config.toml
num_hidden_layers = 14
hidden_size = 192
router_noise = 0.05
max_seq_len = 1024
train_tokens = 452800000
max_steps = 6910
Below are experts of layer 9 (counted from 0) of a mixture-of-experts language model. Rows are named router (the router's row for the expert) and show model dimensions 0-191. Each number is 200 + 30 x the weight over its row's rms, rounded and kept within 0 to 999.
After each expert's rows: a language model's description of what the expert responds to; "gets" lists some tokens that make up at least twice as much of what it gets as of all text. This comes from a sample of Wikipedia text that the model never trained on. Tokens count by the router's weight.

# expert 24
router,169,188,188,212,175,218,285,182,186,160,194,191,175,187,190,186,223,168,179,176,233,245,182,259,251,255,206,219,217,264,144,214,188,217,223,187,189,179,258,181,194,189,170,193,197,224,213,220,209,165,197,238,235,184,256,234,153,202,206,242,182,235,256,253,206,179,170,171,203,226,186,158,255,180,169,229,200,171,156,175,211,235,209,226,228,184,196,199,209,131,184,246,141,221,236,211,202,167,191,239,191,160,224,195,227,209,232,240,185,176,233,115,239,203,166,222,148,172,201,242,185,202,214,243,211,200,235,173,214,214,164,174,205,219,263,172,173,170,194,216,231,245,204,226,233,205,174,232,206,171,189,214,210,196,233,252,182,268,187,173,160,198,207,186,199,230,198,199,217,186,188,154,210,240,164,184,173,225,246,147,240,229,222,198,217,214,233,162,190,234,215,177
Description: Capital word onsets
gets: " B", " P", " K", " C", " W", " H"

# expert 43
router,219,196,164,193,186,238,244,201,237,158,217,242,225,156,183,228,266,147,193,180,222,188,157,243,170,181,217,159,218,259,141,244,157,177,208,204,210,172,266,159,234,226,149,201,218,244,188,207,271,151,168,269,181,227,233,207,127,250,220,185,177,196,233,194,234,192,231,164,234,215,180,182,210,146,185,191,198,146,158,198,199,201,210,214,236,192,202,192,252,165,199,233,210,195,198,221,190,198,223,257,204,172,238,206,236,212,232,211,225,231,257,179,182,178,209,241,200,212,219,249,207,173,227,191,203,228,213,196,205,235,187,175,179,240,224,177,210,224,171,198,204,214,191,246,179,209,192,211,226,156,170,186,239,206,205,221,227,222,222,238,171,236,251,192,255,249,207,181,238,199,169,185,219,235,207,188,217,230,222,211,261,210,215,271,186,191,224,225,167,246,220,206
Description: Mid-word letter pieces
gets: "ant", "et", "and", "ent", "ed", "f"

# expert 57
router,189,181,194,189,171,204,236,188,202,158,232,187,214,169,179,149,253,164,155,182,218,252,172,244,222,234,223,175,235,214,167,223,151,240,218,163,183,157,226,175,175,196,172,170,180,209,202,190,206,167,198,264,180,205,265,217,158,242,240,227,141,225,254,244,203,168,214,140,201,200,177,174,236,180,194,200,203,180,154,202,208,227,237,248,218,185,174,159,227,159,187,214,131,223,214,237,186,171,192,249,181,150,179,213,216,204,179,230,196,181,217,113,197,197,174,221,163,168,223,217,202,177,207,261,211,192,238,182,184,239,170,148,171,216,235,186,187,158,192,188,214,229,183,230,212,225,154,229,216,171,210,205,152,161,230,253,184,250,194,200,168,246,216,231,173,208,169,174,189,195,161,170,224,239,209,235,188,233,250,170,252,201,238,232,200,202,217,195,160,223,196,215
Description: Citation and number separators
gets: " | ", "1", " ", ", ", ",", " ("

# expert 52
router,179,160,195,178,232,213,225,201,226,202,212,167,203,189,188,164,212,206,176,214,223,210,191,238,188,282,228,195,227,224,157,224,163,190,213,202,130,163,219,209,162,186,185,164,209,198,185,229,192,205,165,245,199,231,211,197,148,230,245,233,172,224,231,188,200,158,243,153,235,184,168,170,232,190,145,211,198,215,207,245,214,206,158,219,248,212,182,176,204,183,208,253,199,239,153,202,169,159,172,177,144,150,201,243,218,223,186,251,218,162,266,126,230,220,207,246,187,178,225,230,210,194,203,205,172,208,251,197,187,242,197,202,171,235,228,195,172,199,196,216,257,202,198,212,257,261,189,213,227,171,219,216,172,166,181,211,181,221,163,216,172,257,189,246,194,238,176,168,213,144,179,173,194,227,257,265,159,204,202,214,195,222,230,220,214,148,207,225,162,253,194,253
Description: Word-final suffixes
gets: "us", "ia", "is", "a", "os", "as"

# expert 33
router,187,152,196,184,204,236,209,187,210,176,239,178,215,151,202,174,231,160,159,209,213,243,182,198,194,212,246,193,207,227,178,229,157,210,210,197,192,163,215,228,164,228,157,138,197,222,175,220,220,192,186,222,215,179,221,199,185,215,208,163,172,219,247,224,194,182,239,159,239,210,165,197,191,161,155,208,172,144,151,233,215,261,218,209,242,201,215,152,216,118,193,212,202,226,177,182,180,188,155,212,185,194,209,234,242,195,164,216,183,180,210,175,225,258,167,261,211,191,213,244,206,182,189,264,239,226,223,170,189,265,176,178,138,208,234,159,207,187,166,202,227,213,250,233,209,233,183,188,246,142,185,230,156,182,220,199,160,207,222,192,177,253,215,254,214,196,168,176,177,205,165,155,178,229,228,266,176,211,223,162,215,259,202,231,241,163,196,241,167,248,233,217
Description: Commas and conjunctions
gets: ",", " and", ", and", "),", "s,", "a,"

# expert 11
router,139,174,214,184,168,210,269,182,185,185,234,214,212,203,153,183,241,168,148,127,195,199,146,220,193,242,258,201,247,228,178,240,180,241,197,205,216,156,215,218,155,193,180,162,202,185,168,189,237,170,199,229,199,192,228,179,184,224,215,183,152,187,212,251,236,183,179,174,184,178,174,197,226,177,172,221,184,154,153,191,193,268,257,250,210,168,164,187,250,172,219,203,138,214,192,203,170,174,202,220,177,163,196,227,196,187,188,215,185,202,212,133,257,188,185,201,219,190,204,231,198,207,252,217,219,191,208,189,205,241,213,174,133,194,185,181,202,176,190,192,181,227,180,219,236,216,162,255,193,183,208,203,201,136,191,225,160,213,149,222,202,229,226,216,186,184,177,156,157,174,191,138,200,204,241,245,200,249,244,139,238,231,237,237,189,217,160,219,143,191,214,228
Description: Measurement and table separators
gets: " | ", "; ", ") | ", " ", "–", ": "

# expert 30
router,224,213,201,188,175,211,262,226,180,210,195,189,239,164,166,199,255,179,144,147,232,203,167,213,207,197,203,191,279,210,130,239,120,190,222,195,199,142,225,194,166,168,158,184,199,178,226,206,219,209,188,200,231,190,194,193,210,227,249,219,209,164,181,252,193,191,217,130,243,241,187,161,224,181,200,190,197,182,194,179,177,245,185,215,243,200,202,160,230,166,202,175,125,203,191,211,184,166,190,177,175,209,236,252,238,213,189,218,180,206,181,173,190,197,132,217,179,223,258,220,238,214,246,270,255,244,197,223,219,215,204,196,186,228,193,166,157,177,164,210,220,214,214,234,257,241,201,188,220,200,161,182,188,154,272,196,193,239,182,177,177,191,206,177,216,218,179,192,194,161,172,175,160,247,187,186,161,260,231,209,211,235,182,235,164,182,185,199,153,213,237,209
Description: Consonant-cluster syllables
gets: "est", "r", " Gu", " Pr", " Gr", "ust"

# expert 4
router,213,222,174,221,203,226,251,187,224,194,229,182,199,147,147,163,189,156,183,199,231,207,198,260,252,246,226,224,241,257,156,186,204,210,179,181,236,174,248,239,203,152,159,156,179,222,200,211,275,211,215,198,223,188,228,168,178,250,238,253,181,227,183,221,201,175,217,202,265,165,144,151,195,160,167,223,177,152,176,177,187,240,232,269,226,238,200,198,178,183,186,195,167,266,220,228,197,184,176,245,134,173,213,231,232,192,202,196,211,174,234,174,186,267,175,247,181,198,192,254,197,195,215,241,189,204,216,176,195,221,179,184,193,195,199,190,128,221,203,238,194,226,190,244,265,226,154,219,210,171,165,220,158,141,178,219,184,224,182,215,187,212,194,215,191,193,209,201,160,206,158,164,192,213,229,203,220,237,187,212,254,209,206,206,226,193,188,182,150,210,221,210
Description: Initial S pieces
gets: "S", " S", " (S", "s", "-S", "-s"

# expert 58
router,179,189,190,206,199,205,197,156,212,198,247,195,234,149,150,158,203,158,172,185,244,190,189,234,239,207,245,197,226,211,171,233,185,235,272,226,154,161,223,209,179,192,185,169,256,210,184,211,231,191,217,234,184,212,261,212,159,213,213,172,175,225,239,220,225,151,228,200,212,186,188,166,215,211,184,228,205,171,200,219,140,245,249,212,206,199,163,151,243,192,218,209,171,196,208,193,186,171,217,234,157,181,230,209,242,198,204,189,181,173,232,191,177,256,199,257,163,231,205,240,247,183,245,199,237,239,220,187,205,236,170,169,167,201,253,155,177,182,180,220,225,222,191,231,203,259,140,221,283,169,171,217,194,137,241,224,186,200,185,263,177,230,271,211,215,222,170,183,153,185,168,181,170,223,201,206,165,240,225,187,221,198,217,213,189,195,219,199,146,229,202,258
Description: Numbers and quantifiers
gets: " two", " three", " one", " four", " other", " first"

# expert 51
router,179,161,195,237,213,227,222,177,200,167,222,219,203,170,171,143,240,164,202,185,227,225,175,252,231,207,220,155,217,227,185,238,173,206,256,210,181,162,236,228,203,205,207,156,190,244,163,201,224,192,173,214,214,202,226,205,163,221,244,202,181,228,263,255,206,170,244,183,211,219,157,162,240,184,176,201,188,174,174,208,195,235,227,231,236,192,199,175,227,160,203,232,150,218,203,203,195,172,171,231,153,162,207,215,218,239,200,189,211,199,243,167,230,236,181,195,179,171,213,259,228,188,218,220,223,230,251,203,197,239,201,130,188,199,295,178,155,183,165,173,224,221,225,227,226,213,155,244,227,137,182,189,164,193,233,203,189,255,176,229,181,214,216,222,199,225,207,114,176,181,158,168,209,233,204,216,174,236,261,178,253,194,221,244,210,219,190,187,144,239,183,229
Description: Table cell numbers
gets: " | ", "1", "; ", ")", " the", "–"

# expert 50
router,214,209,180,197,212,236,254,236,228,177,206,187,218,177,220,199,206,172,165,153,223,216,177,230,219,214,228,183,240,264,178,210,154,259,199,171,198,155,236,229,166,174,188,154,180,170,224,170,233,180,203,210,194,207,183,177,163,203,260,214,163,230,224,201,197,160,239,196,255,243,150,139,198,170,172,172,189,202,218,206,143,175,179,262,244,175,179,190,243,168,169,229,177,197,200,228,162,174,164,197,185,170,239,231,219,216,216,231,229,164,258,123,208,209,154,231,154,209,236,236,203,210,226,199,191,220,205,137,125,225,233,194,199,209,182,209,164,212,168,239,225,221,208,253,241,229,127,235,249,165,207,192,192,166,186,198,189,217,179,221,217,241,209,200,204,249,206,184,213,178,150,182,226,222,206,259,158,203,200,216,203,204,212,253,208,203,205,229,171,238,224,225
Description: S-ending word pieces
gets: "s", "es", "ers", "us", "as", "os"

# expert 63
router,186,190,165,185,183,211,224,170,246,155,241,172,232,206,167,181,258,125,143,171,233,191,183,213,235,270,233,167,208,203,122,234,166,228,212,187,184,209,200,190,181,157,169,197,158,223,200,205,281,177,148,197,223,234,200,209,132,243,171,245,220,173,232,175,189,172,246,156,200,192,132,161,196,145,184,213,129,178,184,202,160,236,195,200,261,243,224,175,227,202,216,197,185,244,231,211,228,170,180,249,169,209,159,235,204,212,201,255,211,194,237,148,199,186,161,224,207,190,203,197,213,178,225,221,194,243,226,144,230,191,189,164,205,225,198,171,185,202,202,203,196,202,225,197,236,235,142,210,244,212,196,191,186,181,227,179,146,234,159,213,164,250,203,206,207,213,185,174,212,201,176,220,247,218,222,179,202,220,204,190,245,220,224,195,224,177,179,235,175,217,229,212
Description: Mid-word t-syllables
gets: "it", "at", "in", "ot", "t", "ut"

# expert 20
router,222,144,189,169,191,203,198,206,196,175,224,182,198,154,179,163,255,180,182,180,212,242,180,216,218,214,263,206,201,218,188,234,153,230,230,175,189,122,230,226,170,192,185,149,208,227,179,200,241,148,194,218,179,216,224,189,174,229,192,193,163,228,242,220,219,148,222,179,218,204,162,186,247,177,150,220,185,135,184,232,210,245,246,185,227,176,208,199,228,134,231,260,188,221,202,201,157,154,166,203,161,192,168,228,232,208,185,204,162,183,210,156,235,239,218,251,208,136,249,203,177,162,235,227,251,221,234,190,206,230,164,198,205,202,215,166,149,142,177,219,227,249,192,197,203,239,153,231,249,156,166,214,197,175,195,206,175,231,216,219,198,215,197,212,234,221,190,186,181,174,146,162,231,247,193,230,198,228,223,145,272,205,230,223,227,182,191,203,193,235,214,215
Description: Relational words before lists
gets: " with", " on", " |", ":", " for", ", including"

# expert 59
router,216,178,225,202,192,217,259,215,188,172,220,155,208,189,129,214,231,168,171,208,254,223,166,189,180,247,210,205,213,235,160,266,191,187,231,159,177,135,229,192,196,203,193,176,161,226,237,244,237,166,173,197,209,205,237,248,136,202,247,216,161,232,212,212,255,174,231,189,219,182,163,140,257,195,194,217,196,171,158,174,223,209,218,255,223,204,208,147,246,186,171,216,180,262,197,201,184,183,187,214,196,162,216,242,246,198,180,213,174,176,223,128,242,194,200,221,195,202,263,207,221,174,225,250,192,235,214,164,209,248,189,168,202,178,215,161,193,173,168,169,209,231,206,216,239,254,163,229,229,151,203,206,170,152,248,231,171,233,177,188,208,218,172,166,206,199,204,171,215,184,167,152,218,215,234,223,197,199,223,187,237,226,245,217,206,206,191,191,129,234,207,193
Description: LaTeX math symbols
gets: " | ", "/", "; ", ".", "(", "}"

# expert 12
router,143,196,217,215,191,198,218,175,191,171,208,196,242,164,168,189,195,194,193,186,212,234,158,241,199,206,206,199,239,269,194,251,134,262,235,189,190,153,264,218,180,201,185,185,206,205,185,191,202,208,221,248,199,212,211,195,177,229,240,243,167,225,228,246,232,181,208,154,213,212,171,111,234,199,204,231,187,167,174,221,185,252,203,221,229,222,187,192,221,197,217,231,171,229,195,186,176,186,163,195,134,178,217,205,196,220,180,201,224,183,215,177,219,215,216,214,174,167,231,222,204,169,218,273,222,219,240,196,193,231,190,157,190,214,291,182,183,168,161,172,217,209,172,269,246,250,209,225,193,165,178,220,182,161,201,199,206,187,159,209,140,211,209,185,206,229,215,171,151,184,177,175,246,237,207,268,160,235,227,183,211,245,232,209,244,181,186,268,175,223,254,234
Description: Table cells, word stems
gets: " | ", " |  | ", " (", "; ", ", ", " the"

# expert 62
router,240,173,192,177,202,260,198,192,193,213,216,146,193,165,187,191,246,117,184,205,230,218,199,230,213,211,256,153,201,196,200,237,142,241,241,211,220,139,215,253,155,185,193,123,181,229,215,211,239,172,186,237,210,237,204,177,153,221,221,157,177,257,215,214,215,182,223,143,222,187,176,207,221,165,151,206,185,128,181,201,200,218,224,210,212,220,217,167,207,149,214,206,176,214,208,190,188,179,143,212,161,192,188,213,237,175,180,260,197,220,193,184,225,230,192,205,208,184,215,243,204,195,217,233,265,243,247,148,188,264,184,183,161,228,239,175,207,197,206,205,227,244,235,244,209,213,166,208,219,177,183,225,209,152,212,204,180,194,206,183,178,268,256,211,221,229,190,175,202,158,195,150,221,222,236,235,184,226,228,196,201,202,248,207,224,219,201,228,156,263,225,223
Description: Coordinators in names
gets: " and", " of", " for", " or", ",", ", and"

# expert 46
router,186,166,215,178,228,236,219,213,191,186,249,182,223,187,199,133,209,181,190,209,218,295,159,233,233,224,245,191,211,219,145,219,181,224,244,184,186,159,251,221,193,196,208,159,157,216,200,184,230,190,183,226,179,182,241,208,146,229,203,211,120,211,250,216,222,160,237,177,239,215,187,167,214,168,180,179,222,177,234,222,246,238,225,206,241,176,232,186,250,156,208,227,169,211,198,249,185,179,137,209,187,157,184,219,202,182,166,229,222,189,234,139,211,212,215,250,203,160,242,244,175,198,187,255,220,209,238,159,175,221,163,150,185,196,248,160,199,184,202,185,272,224,205,225,203,204,171,214,219,164,179,198,195,171,234,235,188,227,185,186,166,217,194,228,193,242,223,181,187,192,167,155,203,215,219,227,147,212,231,202,254,217,239,195,211,173,199,231,120,218,204,199
Description: Table and list separators
gets: " |", ";", " –", " -", ") |", ":"

# expert 38
router,165,214,175,223,196,221,265,196,163,237,203,209,222,185,156,173,198,195,187,168,222,189,177,227,230,234,264,173,223,213,174,220,165,206,201,166,185,161,239,222,184,159,181,140,207,257,140,176,187,174,190,224,205,232,222,200,160,253,182,210,200,194,222,220,261,205,271,170,194,198,157,154,278,197,197,226,220,201,176,258,171,223,235,213,243,225,188,189,226,191,194,201,166,222,188,229,202,156,187,228,154,219,192,234,204,214,155,244,148,192,234,234,225,193,198,187,179,178,235,239,238,158,235,237,239,243,240,211,195,196,216,198,214,222,239,186,173,175,182,221,208,259,183,180,239,191,191,245,260,193,167,252,200,175,209,223,189,234,224,250,175,221,216,222,226,252,188,171,181,154,174,136,184,173,214,205,179,212,227,234,241,216,213,252,232,199,193,257,234,196,203,235
Description: Infobox line breaks
gets: "\n", "\n\n", "- •", "-", "- C", " |  |"

# expert 29
router,187,172,210,198,206,229,231,148,245,187,253,197,234,194,166,169,208,177,185,228,211,229,168,236,232,226,201,180,254,212,152,223,181,192,233,213,139,184,213,215,169,162,214,156,206,260,197,211,238,189,222,239,214,223,188,194,159,211,232,204,203,184,254,234,216,160,217,155,249,189,175,174,218,218,180,183,238,186,169,205,240,195,171,205,241,250,182,168,246,193,213,257,208,245,141,215,153,154,170,227,151,135,184,209,224,177,192,193,178,182,258,193,216,210,178,259,173,210,234,222,193,174,189,232,198,222,251,172,165,249,182,196,175,198,285,166,164,212,172,200,196,180,203,223,221,248,181,233,266,171,195,206,187,191,198,206,168,232,185,213,170,195,211,241,218,194,215,168,202,179,186,196,181,241,215,276,163,210,233,229,258,212,244,215,176,176,230,247,179,218,220,243
Description: Capital-letter acronyms
gets: ")", "\"", "T", "I", "X", "N"

# expert 35
router,171,212,171,218,205,227,242,175,214,168,206,154,205,175,180,166,211,145,159,164,192,244,182,225,215,230,205,229,241,212,179,210,168,211,184,165,204,157,256,242,175,154,209,162,183,221,200,185,212,145,212,174,224,190,194,177,212,242,250,240,166,218,221,187,182,197,217,142,232,149,137,175,212,183,175,215,126,180,171,176,200,238,229,279,235,204,232,226,185,156,209,215,175,214,215,182,235,164,175,181,227,216,203,203,197,203,196,252,173,188,204,157,214,173,179,237,196,217,207,199,220,215,216,256,183,215,218,141,185,196,211,193,178,201,217,169,136,203,179,252,231,246,174,212,275,219,138,223,222,171,151,200,188,180,238,219,185,238,184,199,177,216,229,248,198,203,195,179,148,183,159,161,235,176,202,245,189,246,191,211,280,223,250,223,243,175,222,201,195,233,224,206
Description: Word-initial fragments
gets: " S", " s", " M", " | S", " Ar", "- S"

# expert 6
router,178,210,198,191,204,227,253,161,223,180,229,235,213,187,154,164,245,194,183,150,191,168,151,248,250,199,240,209,246,225,197,235,174,203,206,199,214,188,255,235,182,207,163,146,224,248,173,200,224,159,156,271,212,187,234,239,169,212,225,201,150,207,237,210,213,203,259,170,173,208,202,188,226,208,241,186,157,165,206,225,175,202,226,235,260,216,183,163,209,214,215,225,137,199,197,227,207,224,187,207,175,222,162,233,258,237,172,192,193,211,230,165,246,226,189,201,195,150,229,203,251,184,262,239,191,232,201,202,226,188,173,200,195,178,232,132,198,168,158,184,201,219,216,243,197,247,159,181,213,186,196,198,159,210,194,181,158,232,204,237,174,221,218,180,226,277,178,144,204,208,222,191,195,218,201,238,190,197,185,151,235,259,264,247,174,187,225,222,189,218,171,225
Description: Lowercase mid-word fragments
gets: "th", "en", "g", "ur", "e", "on"

# expert 31
router,249,208,157,179,205,234,204,173,246,176,192,136,223,165,160,171,223,152,188,162,217,193,185,241,219,210,266,213,236,222,177,229,173,194,179,180,188,166,195,235,198,179,153,158,184,276,192,192,240,200,220,211,188,214,243,219,187,225,209,172,189,243,239,237,197,185,225,166,188,167,198,180,240,151,153,226,184,128,188,200,194,207,279,225,247,248,233,189,224,183,243,243,158,222,223,196,241,159,131,241,175,177,195,211,188,203,174,201,234,202,198,149,229,221,175,212,186,169,216,213,179,147,221,202,222,211,237,162,154,227,230,152,196,235,206,176,186,225,175,216,255,228,205,230,198,223,137,235,220,167,206,226,175,169,173,209,167,263,225,245,183,233,216,218,200,187,190,199,219,161,195,170,224,195,252,225,212,196,232,176,249,219,234,179,213,177,172,213,168,219,204,235
Description: Locative prepositions
gets: " in", " to", " at", " In", " from", " of"

# expert 61
router,183,165,206,214,204,211,274,166,207,202,245,153,208,175,171,155,225,203,178,217,220,231,178,235,210,256,232,181,212,208,132,230,186,206,234,189,129,189,248,197,185,208,212,144,193,215,211,227,202,182,171,262,232,220,245,253,171,227,239,225,183,229,248,257,200,166,218,159,214,183,173,198,218,174,162,219,183,212,194,214,207,201,196,212,233,206,205,144,232,176,180,243,178,234,190,226,170,152,147,206,180,129,232,231,212,199,198,231,194,211,228,141,225,224,164,219,178,156,244,249,222,172,198,246,195,204,253,181,212,224,185,204,199,224,248,180,209,200,170,232,282,214,236,206,241,239,200,233,242,159,210,177,167,183,210,241,165,229,199,200,176,210,209,194,190,227,199,181,195,165,170,149,158,220,211,205,157,197,226,168,228,223,223,205,201,158,203,204,156,242,179,259
Description: Foreign name endings
gets: "i", "a", "u", "o", "us", "ai"

# expert 18
router,176,183,222,188,206,190,258,215,182,189,200,187,208,162,167,159,173,164,198,175,242,195,151,199,195,225,238,193,208,222,160,257,157,194,245,167,154,185,246,215,185,178,192,147,225,202,206,219,251,205,217,211,156,204,253,230,180,294,218,190,154,217,243,223,170,144,204,213,201,204,161,193,227,206,186,174,143,136,181,184,189,267,215,270,216,206,159,204,250,201,163,227,142,231,218,203,175,177,193,239,218,203,210,201,254,200,176,209,173,200,186,153,195,229,218,205,219,196,226,266,205,199,238,201,187,228,225,171,211,217,258,179,219,241,242,184,175,173,205,206,223,204,196,227,254,253,187,214,245,177,154,175,228,165,204,211,179,228,140,221,213,236,187,158,244,239,193,208,175,163,177,157,193,186,168,203,171,239,228,227,251,206,217,201,223,190,198,234,148,203,216,208
Description: Scores, dates, numbers
gets: "–", " | ", ".", " Mar", "/", "6"

# expert 32
router,128,177,214,231,199,194,226,216,224,165,284,177,227,173,158,149,198,150,181,229,214,233,194,224,221,221,209,161,234,197,135,213,171,202,232,234,145,189,232,207,212,198,212,163,195,249,202,218,233,178,199,233,197,191,228,209,181,229,223,210,177,194,221,234,214,180,233,184,196,220,171,143,202,214,173,201,247,207,191,198,216,220,183,227,269,189,207,136,223,198,173,262,189,251,206,233,212,181,136,221,166,149,196,243,227,240,169,209,218,198,238,164,181,216,165,231,182,183,229,228,203,201,198,249,180,193,244,163,204,267,183,179,203,223,260,154,194,165,145,200,223,189,203,234,217,247,192,252,265,196,222,225,172,124,218,238,171,237,182,209,123,216,202,205,201,199,200,176,164,198,166,165,179,222,212,216,184,198,204,214,237,206,233,223,184,150,196,218,173,206,208,223
Description: Numbers in references
gets: "2", "1", "3", "8", "4", "5"

# expert 26
router,197,140,213,183,203,243,236,223,190,198,275,225,232,141,167,186,205,162,196,185,229,204,170,226,189,233,225,173,170,221,151,251,161,197,258,241,162,165,201,209,165,195,172,205,171,202,223,227,224,190,195,236,228,169,219,198,136,240,245,207,138,199,239,217,225,178,224,153,225,162,162,147,206,182,180,188,214,163,171,200,214,210,210,224,212,221,202,181,239,163,214,235,184,213,187,247,157,180,181,225,162,143,201,212,235,204,162,191,214,161,211,176,218,225,195,225,204,193,221,239,180,171,180,214,188,236,227,177,206,249,205,173,147,195,266,186,192,203,162,147,211,189,190,208,224,235,193,198,228,172,183,209,164,182,196,196,163,213,189,205,195,279,197,232,239,185,188,180,177,204,167,123,201,236,235,240,165,200,251,202,277,254,234,201,226,169,200,235,148,229,223,217
Description: Table and formula punctuation
gets: ")", " |", ",", ";", " and", "+"

# expert 28
router,154,212,173,189,173,229,272,203,194,165,182,177,200,166,176,193,237,132,199,175,212,209,171,233,252,218,204,184,207,249,166,197,159,246,242,203,176,184,247,194,168,179,170,172,232,248,165,200,201,171,215,216,204,201,221,189,149,234,199,186,181,204,253,229,199,187,224,153,193,231,154,200,250,166,198,211,172,200,160,190,179,264,228,198,263,200,177,206,206,177,190,212,162,223,162,220,197,217,171,234,196,200,153,225,254,224,214,193,150,188,237,179,212,255,208,239,194,184,225,245,198,176,201,262,264,207,232,164,171,240,165,176,180,210,207,132,173,207,174,201,200,242,188,232,235,232,154,253,235,171,160,208,231,227,245,242,174,229,158,208,156,230,223,196,259,221,197,221,183,182,200,163,222,223,185,228,192,230,260,175,224,242,208,220,191,203,226,178,192,227,243,165
Description: Capitalized name onsets
gets: " T", " D", " H", " K", " G", " C"

# expert 34
router,171,207,200,231,181,189,284,160,210,175,229,169,172,156,182,220,243,170,193,180,244,181,193,235,205,223,205,181,203,250,171,214,163,213,251,150,187,164,226,225,185,182,142,187,228,247,187,189,195,186,232,211,205,196,219,217,168,209,192,186,170,228,247,238,235,186,202,179,238,197,141,187,264,176,222,238,222,203,167,214,207,250,202,225,229,177,201,208,216,160,215,197,161,204,174,224,199,192,214,224,155,219,210,228,243,246,210,253,178,159,234,158,208,230,196,193,202,167,239,219,188,199,238,219,227,176,205,166,214,214,181,158,154,226,208,158,176,223,143,224,221,241,162,223,240,248,183,236,204,174,183,190,232,199,247,221,179,264,167,207,156,275,216,192,225,226,187,198,216,156,226,169,208,201,235,214,154,239,243,185,211,268,204,239,212,242,202,205,181,266,265,177
Description: Consonant-cluster word starts
gets: " f", " F", " l", " c", " b", " H"

# expert 47
router,226,155,185,188,183,203,217,180,197,229,244,192,222,150,134,147,230,151,166,157,227,244,176,207,194,232,285,207,250,239,171,205,150,228,235,230,201,165,222,208,165,197,169,153,185,216,182,207,204,215,188,205,193,201,190,218,152,269,186,183,158,235,211,197,204,187,206,187,222,198,156,200,230,186,185,196,178,153,199,218,224,200,223,217,250,205,177,188,243,167,257,213,152,212,181,219,213,193,153,218,198,161,227,225,236,205,199,235,183,185,210,158,195,190,212,236,188,155,220,212,196,200,258,232,223,240,277,195,202,240,197,172,198,217,201,192,198,166,187,185,211,246,237,226,241,241,201,238,199,158,165,238,184,203,224,186,190,278,174,210,224,249,250,187,243,226,169,153,156,200,140,195,232,239,255,252,197,232,220,198,223,224,226,222,222,220,182,200,144,214,228,205
Description: Table row and list starts
gets: "|", "| ", "-", "\n", " |", ","

# expert 5
router,190,142,188,191,193,244,207,165,225,184,215,199,229,180,183,139,237,193,156,186,222,237,157,230,207,242,240,196,217,232,171,209,180,230,225,187,186,172,256,227,188,217,183,178,180,211,208,184,217,165,189,260,207,209,232,219,173,203,204,196,161,246,262,207,204,134,192,170,219,219,158,149,259,160,178,195,207,155,176,196,211,220,228,225,201,202,227,194,224,114,211,235,188,217,201,188,175,168,155,212,186,164,230,242,254,194,185,215,195,187,209,193,236,220,176,201,186,164,201,241,198,168,221,217,238,199,242,202,201,237,179,154,189,204,256,155,147,167,204,199,300,250,223,220,210,214,168,242,234,158,164,194,185,187,229,199,180,235,183,199,170,251,210,182,206,265,199,183,176,173,158,170,202,247,233,211,188,217,261,145,237,246,228,200,183,201,188,216,148,223,191,198
Description: Sentence-start function words
gets: ".", "-", " of", " of the", ", the", "\n"